config = dict(
    experts_per_token=2,
    d_expert=112,
    normalize_top_k=True,
    balance_bias=True,
    router_noise=0.1,
    n_head=9,
    positions='rope',
    parallel_block=False,
    init_std_o=0.0,
    optimizer='soap_variant',
    warmup_steps=74,
    schedule='wsd',
    seq_len=512,
)
Below are experts of layer 9 (counted from 0) of a mixture-of-experts language model. Rows are named router (the router's row for the expert), down (a neuron's output weights, with its number) and show model dimensions 0-191. Each number is 128 + 24 x the weight over its row's rms, rounded and kept within 0 to 255.
Before each expert's rows: "raises" lists some tokens whose logits its average output raises strongly, later layers aside. This comes from a sample of Wikipedia text that the model never trained on.

# expert 32
raises: "\n", " ", " Date", " D", " Source", " Coordinates"
router [135 117 130 141 119 100 111 136 152 153 146 119 139 204 113 134 149 102  97 145 117 126 106 133  96 147 142 140 105 127  88 147 118 107 135 116 138 151 126 114 182 115 103  99 132 146 103 117 162 118 119 149  98 139 147 128  76 116  69 157 118 138 143 109 120 143 130 148 127 121 107 139 110 138 131 111 134 152 127  93 114 119 128 110 127 167 119 150 131 115 146 149 101 148 149 136 135 135 182 121 153 106 107  98 145 164 134 114 114 153 105  85 150 132 124 119 160 122  59 132 138 158  79 115 132 139 101 119 104 118  93 157 139  97 120 180  90 113 138  83 168 106 124 115 106 116 139 163 138 132 145 149 134 129  86 116 107 134  89 103  87 137  78 116 162 107  73 128 111  86 158 120 113 151 145 169  96  93  91 152 118 143  94 154 135 116 104 126 122 139 185 124]
down5 [134  94 104 134 165 156 105  89 121 111 114 166  86 108  89 111 151 127 113 111 125 114 147 127 182 152 151 139 120 107 127 114 159  77 152 158 114 110 107 142 124 107 102 114  97 139 123 113 120 171 120 147 137  98 102 139 119 128 121 116 127  91 141 126 108  77 128 119 140  84 113 148 113 170 137 132 157 122 118 111  72 141 102 134 163  98 148  85 129 175 106 131 127 177 105 116 126 154 100 147 117 154  92 143 110 121 125 138 142 136 110 131 164 132 133 128  87 148 136 121 109 141 103 161 135 172 107  97 108 117  76 152 129 145 142 149 140 175 129 157 128  92 135 135  85 125 123 109 182 113 144 126 113 108 176  97  94 131 114 115 105 119 129 144 116 146 163 113 182 131  95 143 112 126 137 156 185 111 129  89 112 136 114 129 156 148 143 152  91 120 173 118]

# expert 55
raises: "\n", " —", " ", " 3", "\n\n", " 2"
router [131 140  92 122 112 102 124 170 127 155 113 175 154 140 141 140 133 100 139 124 169 125 152 154  97 140 162 154 111 104 111 145 139 111 136 136 137 160 143  82 148 122 121 143  79 127 101 141 162 128  90 113 118  98 134 119 100 105 138 142 137 125 134 117 145 143 148 153 134 152 126 119 108 177 140  90 113 152 117 104 125 133 175 138 139 128 117 103 124 131 146  67  90 128 157  98 140 136 130  99 165 124 133 125  68 106 126 130 111 148 145 119 133 107 126 114 121 182 133 131 191 153  94  95 146 168 136 139 116 116 116 106 153 124 117 118 108 118 106 100 130  99  97 142 106 100 152 112 150 137 129 152 126 153 105 120 133 114  97 158 106 121  67 124 135 118 147 132  81 149 190 129 119 142 142 167 123 117 120 134 166 101 117 144 168  98  47 112  83 147 153 103]
down5 [112 162 143 135 101 149  98 112 125 116 104  89 109 125 151 131 113 168 148 189 131 114 151  67 106 148  54  91 129 130 107 130  61 114 124 127 144 100  59 126 106 152 159 116 142 137 113  94  95 122 126 117 122 137  91 143 104 109 154 144 134 116 138 152 131 120 124 149 135 134 138 107 125 110 130 130 122 138 177 138 131 111 129 102 145 107  92 114 111 143 115 112 173 155 148 150 104 154 132  99 140 115 127 115 127 152 132 116  80 123 152  79 126 148 122 114 138 137 134 131 126 137 140 149 138 192 134 104 129 169  82 136 133 135  87 129 153 112 132 129 122 141 126 117 119 123 125 123 115  99 132  54 128 114 174 108 145 129  76 120  99 103 153 102 166 116 137 154 129 169 138 130 138 108 129 126 152 158 103 139 137 169 146 160 115 102 152 123 107  74 138  95]

# expert 52
raises: "S", "A", "s", "1", "G", "B"
router [103 106 143 132 185 115 127 174 158 120 111 129 121 165 154 152 137 145  96 217 135 102 127 109 148 150 149 120 104 117  94 131 117 144 108 163 121 138 108 113 134 121 110 105 101 143 103 170 141 126  85 113 150  95 181 160 101 128 105 115 114  85 167  95 118 108 120 144 125  83 190  91 113 160 140 136 152 137 121 116 144 149 123 111 186 151 172 146 127  75 102 112 109 162 128 124 141 136 162 127 161 119 107 116 138 113 130 106 127 102  88 144 163 136 101 142 133 138 121 126 122 149 106 139 117 163 137 155  94 117  96 117 161 174 103 122  92 121 132 128 133 104 123 147 116 106 139 121 153 112 143 166 141 140 100 120 146  94 115 111 121 142 146 135 146 127 137 160 157 154 155 102 117 125 158 103 121 105 134 120 111 112 107 165 136  80 117 130  89 128 150  97]
down0 [111 150  99 141 185 124  73  70 103 169 153 144 119 132 102 121 124 122 113 103  94  82 122 137 107 129 154  99 146 135  92 107 114 113 116 123 138 136 115 149  99 133  97 163  97 139 130 112 139 111 127 137 151 131 139  98 137  98 126 130  97 130  90 133 123 176 121 121 148 131 131 119 146 125 119 150 129 124 167 154 123 119 144  93 165 108 121 121 139 135 145  81 141 118 125 133  98 110 110 127 138 182 167  86  95 165 132  94 130 114 138  98  99 148 101 150 149 159  97 100 140 137  58 121 110 136 141 105 162 135 113  82 125 148 131 154 108 115 120 181 126 101 127 115 153 130 136  99  61 149 123 138 112 123 104 134 138 110 126 152 130 123  67 136  79 165 115 156 127 154 161 133 132 152 172 137  78 118 156 133 157 124 144 127 120 108 156 169 118 139 129 156]

# expert 37
raises: " M", " C", " B", " D"
router [152  95 117 114 133 100 100 131 136 132 153 143 173 102 109 150 122  93 126 116 144 123 105  90 124 132 142 140 151 135 106 128 104 118 109 116 133 145 144 105 146 118 144 123  82 139  75 112 133 123  82 116 121 112 118 144  93  81  92 118 114 117 153  59 132 133 141 126 170 133 141 122 103 169 136 122 152 147 153 112 167  75 140 137 128 162 153  86 129 128 111 131  86 122 120 109 150 137 142 103 184 136 130 152 126 120 120 158 104 134 129  75 197 128  96 150 114 136 117 141 133 130 132 105 147 159 111 189 145  93 104 105 136 136  88 122 112 105 141 102 142 135 118 182 123 130 146 146 127 138 115  91 160 100  86 119 116 117 117  94  91 153 114 120 117 120 110  89  99 120 174 108  90 137 126 128 122 115 102 133 110  98 108 147 183  98 115 154  79 124 139 121]
down0 [124 148 135 114 101 155 114  96  95 127 102 167 139 131 117 167 142 150 166 158 131 115 106 159 134 113 147 115 147  58 154 132  96 157 122 112 139 121 123  82 113 134 129 141 132 130 117 127 119  96 167  87 117 160  87 139 135 142 138 100 146  97  72  92 176 121 143 165 100 102 113 101 135 135 178 147 154 133 122  83 160 130 103 108 132  99 116 124 130 143  75 129 164 144 141 123 148 154  85 105 155 140 136 126  91 135 104 119 119 114 181 116 119  98 165 152 136 105 128 103 104 126  98 117 119  98 122  99 106 109 139 135  99 147 122 150  78 152 135  90 116 148 131  90 108 112  95 156 107 124 101 124 158 134  84 130 129  92  72  99 130 139  98 132 144 119 136 107 142 120 182  87 122 152  98 112 121 130  98 137 126  97 132 112 114 129 141 111 116 119 154  98]